Below are experts of layer 5 (counted from 0) of a mixture-of-experts language model. Rows are named router (the router's row for the expert), gate (a neuron's input weights, with its number), up (a neuron's input weights, with its number), down (a neuron's output weights, with its number) and show model dimensions 320-479. Each number is 128 + 32 x the weight over its row's rms, rounded and kept within 0 to 255.
After each expert's rows: "comes after" lists some tokens at least twice as common just before its tokens as in all text. This comes from a sample of Wikipedia text that the model never trained on. Tokens count by the router's weight.

# expert 38
router [ 87 138 135 147 124 104  98 162 152 114 123 135 149 146 134  87 144 142  97 122 137  99 132 150 122  74 119 116 105 123 123  95 165 160 120 165 115  93  75  97 138  92 142 148 133 156 171 176 143 167 128 149 127 130 113 110 179 128 142 145 106 142 145 144 142 106  97 149 171 166  97 119  63 110 111 121 138 163 101 118 118 158 106 161 137 114 112 101 126 108 135 126 127  58 159 130 115 146 154 135 133 145  99 160 115 100 151 116 159 174  83 131 130 146 142 102 122 145 123 169 151  92  66 145  87 156 174 124 112 158 175 161  73 128 142 126 126 113 126 111 112 141 123 102 148  99 172 162 189  85 153  98 171 197  71 121 142 143  64 111]
gate0 [197  94 129 122 138 138  84 149 138 161 138  36 161 146 120  97 140 144 114 172 137  80 138  83 106 121 200 124  96 115 149 131 113  75  87  90 126 103  81 102 156  70 143 171 119  84 186 125  99  69 160  64 144 123  85 101  91 161 184 161 109  77 164 153 148 127  98 142  99  99 126 104 100 195  54 149 160 136 101 207 115  83  80 113 150 141 179 135 175 135 122 135 119 140 148 152 123 166  79 146 146 171 129 171 110  96 192  95 188 123 136 102 138  84 100 115 198 126 157 166 102  65 142 150  96 132 114 139 159 111 144 143 132 133 151 135  85  77  80 104 144 162  91 138  79 185 124  96  47 132 128 100 157 112 105 141 103 156 108 188]
up0 [130  63 146 184  88  89 124 139 117 158 129 136 131 117 117 114 134 133 147 188 122  99 129 159 143 103 136 123 178 114 118 102 172 154 193 132 122 199 151 130 121 132  92 102  92 152  76  61 143 137 130 127  71 139 178 141 147 105  67 127 124 133 146 110 136 184  78 174  83 154  74 145 156  89  92 179  69  33 191 152 147 151 100 178 124  75  87 118 201 137  93 109 108 120 147 145 101 122 149 126  81 129 150 116 127 118  99 124 122 116  46 141  79 126 128 143 116 118 145 131  99 153  96 138 137  77  99 174 128 149 162  79 181 156  98  90  62 151 138 148 159  76 163  91 149  97 145 119 167 166 119 120 178  78 121 171 146 176 145 125]
down0 [125 106  76 175 141 161 112 160 145  97 135 190 151 125  96 168 135  75 131 131 137 167  79 140 150 157 126 130 194  83 102 155 110 140 147 121 128 134 195  98 162 143  82 164  80 124 167 156 121 105 131 114 131  79 135 161 153 162 168  83 110 115 155 143 121 154 139 167 120 152 102 209 121 105 123 151 157 100 176 155 195 164 138 159 114 102  92 118  76 144 154 148 156 172  65 201 106 150  45 174  71 111 140 134 138 156 117 132 101 110  78 167 111 159 183 106  89 135 183 179 149 147 110 119 138 122 158 159  55 132  85 128 121 165  97 124 134 148 106 172  82  98 120 149 114 136 162 155  35 142 128 128 131  95 162 210 154 100 138 118]
comes after: "-", " H", "h", "|", " 1", " 6"

# expert 34
router [ 87 108  94 134 118 136 170 137 153 164 165 146 114 128 190 120  94 137 161 137 129 122 107 135 109  99 148 152  54  71  82 148 129 182 154 156  95 157 148 130 138 163  94 107 107 142 139 118 135 113 144 148 189 130 121 135 127 200 104 142 126  89 143 129 109 156 126 131 177 159 152 161 121 114 182  87 100 168 139 158 159  96 197 169 155 178  72 191 112 143 146 103  92 114 226 200 138 101 132  95 140 122 151 145 141 136 144  87 134 145 117 168 140 141  95 116 219  63 114 121 101 140 120  35 113 130 113  86 141 139 200 168 138 123  95 103  98  69 132 151 162 112  94 123 143 121 118 129 134 106 102 131  58 120 132 115 128 115 104 167]
gate0 [107  93  41 153 129 123 181  92 105 123 104 125 108 131 181 162 130 103 147 190 153 151 144 164 163 127 164  86 107 141 168 130 137  86  85 133  87  74 135 166 123 143  94 119 126 103 148 148  72 148  71  92 153 124 168 119 134 148 115 109  97  93 102  72  76 151 145 100 121  91 111 185 141 139 122 110 122 165 168  98 174 148  98 107  93 123 135 168 147 102 143 173 172 108 145 178 146 144 135 158 124 138 154 187 158 136 156 110 142 170 186 101 162 120 127 117 117 148 130 112  88 121 145 117 106 153 162 103  92 142 131 143 152 119  63 113 126 113  85 127 105  97 151  93  98 163 125 147 113 107 125 164 110  87  84 114 145  86 232 139]
up0 [158 190 122 139 105  78  85 129 133 134  83 104 163 162 164 137 175 139 137 111 128 191  77  85 138 139 129 153 125 107  74 132 111 223 184  81 120  97 198 135 147 167 130 121  76  82 107 143 157 169 199  77  96 154 112 141 109 161 128 132 145 165 120  97 166 166 141 114 105 130 172 152 111 121 128 130 157 102 124 130 141 137 128 189 182 134 109 124  64 113 122 136 118 121  82 115 165 146 149 132 112 106 142 121 134  89 119 161 126  95  58 158 115  77 112 158  45 103 189 146 229  99 113 168  82 145 101 124 151 110  95 116 138 163 160 135 143 149  97 157 162 137 131 160 172 116 103 141 175 126  77 128  77 111 154 125 103 128 102  88]
down0 [137 127 122  99  83 118 103 126  97 147 105 169 192 181 106 137 190 116 171 117 134 116 116 112 161 178 142  98 190 122 171  84 166 199 134 206 136  95 168 120  96 145 107 189 219 155 108 124 148  75 153 126 137 167 147 109 147 111  64 156 164 142 122 188 146 142 189 101 153 181 108 176  78 147 132  90 114 133 152 144 148 151 112 159 116 142 143 111 161  69  98 109  90 105 129 149 180 117 175 152 104 134  95 109 135  60 168  97 110 141  95 136  86 141 122  79 123 138 147 130 139 168 144 150  91 111 114  78 140  79  66 115  93 128  72 145 140 120 171 116  67  79 101 137  94 188 220 118 147 147 141 115  82  43 141 146 138 110 154 124]
comes after: ".", "–", ":", " (", "′", "/"

# expert 3
router [124  87 124 149 105 142 141 129 130 204 197 154 154 175 110  93 108 150 154 171 147  71 102 127 145 177  70  79 123 128 171 131 144  76 121 133 111 128 181 119 152 151 131 144 109 121 168 103 177 156  85 107 116 116 103 133 120  84 177 114  92 119  72 151 222 130 160 149 192 149 124 138 110  92 145  74 169 103  92 139  88 129 121 138 146 173 136 119  84 125 152 120 113 150 102  78 142 112 172  98 167 116  83 112 172 115 104 118  58 147 117  83 151 124 135 110 131  52 142 158 181 142 113 132 173 144 160  74 129 102 104  48 124 130 125 103 135 135 103  62  96 139 162 176 152 146 123 101 107 134 139 161 158  40 170 145 159 103 184 154]
gate0 [ 81 106 174 141 118  88 133 142 129 161 136 101 140 143 170 143 174 118 188 115  99 135 161 140 150 146 143 127 158 117 125 155 113 145 157  85 102  67 119  90 148 129 135  89  78 131 133  86 112 172  65 160 140 101 100 133 119 158 150 160 115 101 166 130 127 100 157  88 153  73 179 163 131 119 170 144 132 100 106 155 122 109  70 146 112 113 137 107  77 134 149 145 153 125 135 108  94 146 107 108 162 166 111 133 123  98 141 132 111  91 104 104 121 107 131 110 152 139 173 150 173 120  97 140 166  80 161  79 154 181 148  98  82 140  88  90 109 132  95 140 152 128 100 162 107 149  91 126 117 187 102  84 188  86  97 190  49  99 124  87]
up0 [139 139 138 120 174 129 175 164 193  71 107 174  85 159 124 158 132 123 118  99  93 170  90 160 135 168  82 186  66  99  91 185 151 120 110 146 151 183 129 123 128  94 140 149  82 157 173 137  88 132 126 116 130 141 104 107 150  98  87 215 109  67 129  87 148 112 167 127 102 159 127 115 163 175 121 114 128 124  95 186 153  90 116 106 187 142 107 100 194 114 131 103 119 133 161 124 182 121 148 110 105 144 128 173 122 104 114  87 142  87  89 124 147 146 142 143 107 126 153 120 160  89 138 101 145 135 137 101  94 170 142 159 145  67 116 154 170 116 142 152 152 142 140 108  75  61 158 103 113  96 160 125 125 118  61 163 195 123 147 143]
down0 [160 169  90 160 123 173  78 116 137 107 190 103 155  73  98  98 145 132 133 115  67 173 117 114 126 151 159 106 117  79 124 139 121 138 143 179  39 107 136 146 157 146 163 163 155 112  85 114  89  92  99 105 113 136 139 116 163 140 181 100  86 140  91  89 116  73 137 142 111 129 118 101  73 150 117 107 157 100  97 135 170 149 134 109 141 119 139 124 118 153 126 150 159 160 104 124 119  98 138 102  85 134  80  69 157 114 126  88 146  93 148 179 138 132 176  74 144 138 150 114 114 140  65 116 106 169 115 178 143 130 112 196 131  65 121 199  80 126 130 109 110 121  52 130 107 166 173 196  88  74 120 116 157 107 147 125 151 140 116 135]
comes after: "\n", " N", "N", " n", "n", " Pro"

# expert 27
router [102  78 158 113 155 131 134 158 144  47  79  93 128 147 146 110  93 158 139  66 115 131 154 118 155 107 106 163 112 130 132 147 136 181 143 159 128 122 130  97 123  99  52 131 138 109 108  99 160 168 105 177 160 130 128 118  92 177  89  72 134 144 131 124  53 100 123 106 117 113 124 153 125 185 124 128 122  74  51 133 114 151 173 191 132  86 160 125  95 147 168 133 127 141 112  66  93 161 151 174  82 105 150 117  86  92 140 105 106 140  92  81  82 113 115 149 127 173  83 140 112 153 159 145 104  70  86  99 160 131 152 142 132 159 138 127 103  86 194 125 142 159 120 165 146  68 191 134 147 128  57 128 185 121 159 183 161 161 108 144]
gate0 [123  93 158 129 176 186  92 114 127  68 121 149 138 142 154 102 146 108 144 122  97 180 145 161 138 171  99 136 139 116 164 141 141 168 130 152 133 115 110 153  28 118 116 127 158 130 132 161 194  67 156 127 139 101 143 146 127 144 153 146 124 156 122 130  95  77 143 114 111 156 128 100 150  69 138 131  93 114 114 176 138 178 137 183 155 178 137 109  87  93 107 245 137 143 120 122 129 134 134 136 207 103 141 138 132 123 109 119  94 108 117  31 127 129 194  94 149 130  90  64 167  92 179 104 164 171 188 135  80 125 119  89 151 140 148 133 144  98 129 121 178 112 114 164 162  93 151 173 121 176 108 166 116 113 123 121 118 124 164 112]
up0 [131  99  94  89 155 119 117 136 150 151 129 126 113 141 159 132 138 212 137 141  26 199 116  97 112 136  65 140 165 123 198 105 146 142 112 122  73 181  77 199 126 133  96  92 141 113 154 155 201 154 133 141  71  80  74 159 178 189 112 160 166 110 161 120 144 111 148  89 104 117 135 157 103  88  83 127 114  70 162 187 128 142 143 142 110  72 157 140 165 175 155 109 188  82  69 177 124 122 160 167 139 117 108 111 110 115 115 156 163 128 189 136  64 119 108 139  64 127 203 134 165 145 139 109 128 125 158  78 156 119 106 111 101 106 136 116 130 152 139 124  64  94 136 190 137  94 157 107 102 130 105  82 144 114 120 145 138 114  45  85]
down0 [127 182 117 108 166 100 140 175 150 110  68 156  96 126 111  82  69 127 137 140 116 155 116 131 136  73 121  99 164 163 123 137 162 152 138 120 160 126 158  72 127 149 106 127 169  98 118 108 126 139 167  74 161 154 161 129 163 116 114 189 168 178 131 128 135  83 109 164 130 162 142 140  99  74 149 144 105 176  42 132 133 132 184 130 100 118  84  99 117  96 135 141  90 129 147 140 130 200 139  67 174 110 114 115 182 122 168 223 179 150 136  89  90 133  80 168 137 126 156 128 158  99 155  77  87  71  82 149 114 159 137 165 101 154  78 125 192  72 113 121 124 143 202 111 164 130 153 114  98 141 150 144 159 128 104 187 137 174 176 148]
comes after: " |", "|", ";", " in", ":", " ("

# expert 10
router [ 94  65 121 151 137  84 195 105 160 154  95 112 105 109 106 152  93  95 111  72 163 106 123 169 142 162 118 172 133 194  83 185 107 150 156  92 118 126  69 117  88 142 117 130 122  81 136 153  90 137 108 140  93 140  95 110 153 156  73  74 131  85 127 140 166 123  62  65 149 145 108 139 160 136 118  62 138 129 186 161 136 149 153  66 148 182 124 123  81  96 126 131 213 118 175 104 122 119  83 201 104 122 140 128 154  99 132 169 139 139 136  88 156 136 125 135 204 155 178 169 193 130 180 169 148 170  85 131  88 142  91 116 143 150 135 112 190 169 154 152 135 117 131  49 114 166 172 155 191 136 143 144 138  73 123  89 154  97 159 161]
gate0 [ 93 161 106 112 120 122 168 148 139 134  68 142 106 132  79 148  95  68 108  92 157 124 136 168 109 167 180 130 107 124 135 117 118 151 141 138 153  84 115 161 155 121 106 157 148 136 106 202 122 194 111  84 111 142 155 119 155 109 140 183 135 133  98  92 145  90 155  89 104 124 158 183  89  98 164 137 123 100 123 165 131 154 154 145 141 139 129  96 218  79  67 116 141  90 138 172 123  35  97 158 130 176 141  78 131 142 165 203 114 140 142 101 138  94 116 142 120 119 127 100 180 125 130 163 107  91  93 136  85 142 110 144  60 166 175 167 101 116 134 165 148 107 161 108  58  71 111 178 117  98 137 168 120  93 122  82 128 107 177 132]
up0 [151 131  91 137  84 108 153  79 188 103 118 127 106 135 144 175 120 136 135 106 182 128 102 106  98  92 164  96  89 145 173 143  79  71 184 139 161 131  80 128 136 158 120 138 171 121 110 131 123 118  80 184 132  89 130 116 156  95 194 161  98 121 115 131 151  76 123  54 146 129 146 108 141 134 123  80 117 110 167 160 120 129 136 161 101 132 153  64 170 122 168 149 163 107 100 118 128 125 187 160  72 139 167 121  99 125  82 115 198  82  92 104 139 190 137 192 108 114 147 152 105 135  95  99  83 139 116  83 208 157 146 202  65 103 170 128 136 128 161 120 181 101 103 138  97 109 124 112 133 101  97 132 127 106 161 103 166 117 182 151]
down0 [ 35 126 127 146 115 164 109 160  63  93 143  81 145 198 156 115 116  99  89 134 135 123 117 158 116 112 104  83 125 153 144 112  88  83 128 121  88 121  94 142 164 115 149 120  94 114  70 174 130 134  89 124 184  96  91 142 135 130 106 137 121  98 121 141 152 158  77 133 116  85 117 137 214 130  63 153 117 142 153 133 141 150 162  87 138 162 139  78 129  99 141 154 121 227  58 137  90 139 139 143  98  90  75 146  95 105 170  54 141 115 125 155 157  88 154 178 115 150 112 137 100 129 103 197  89 174  64 121 192 102 115 148 102 165 181 108 125 137 129  91 162  80 109  72 112 139 134 134  81  96 109 132  86 154 146 188  89 127 148 132]
comes after: "\n", "-", " Al", " al", " non", " 2"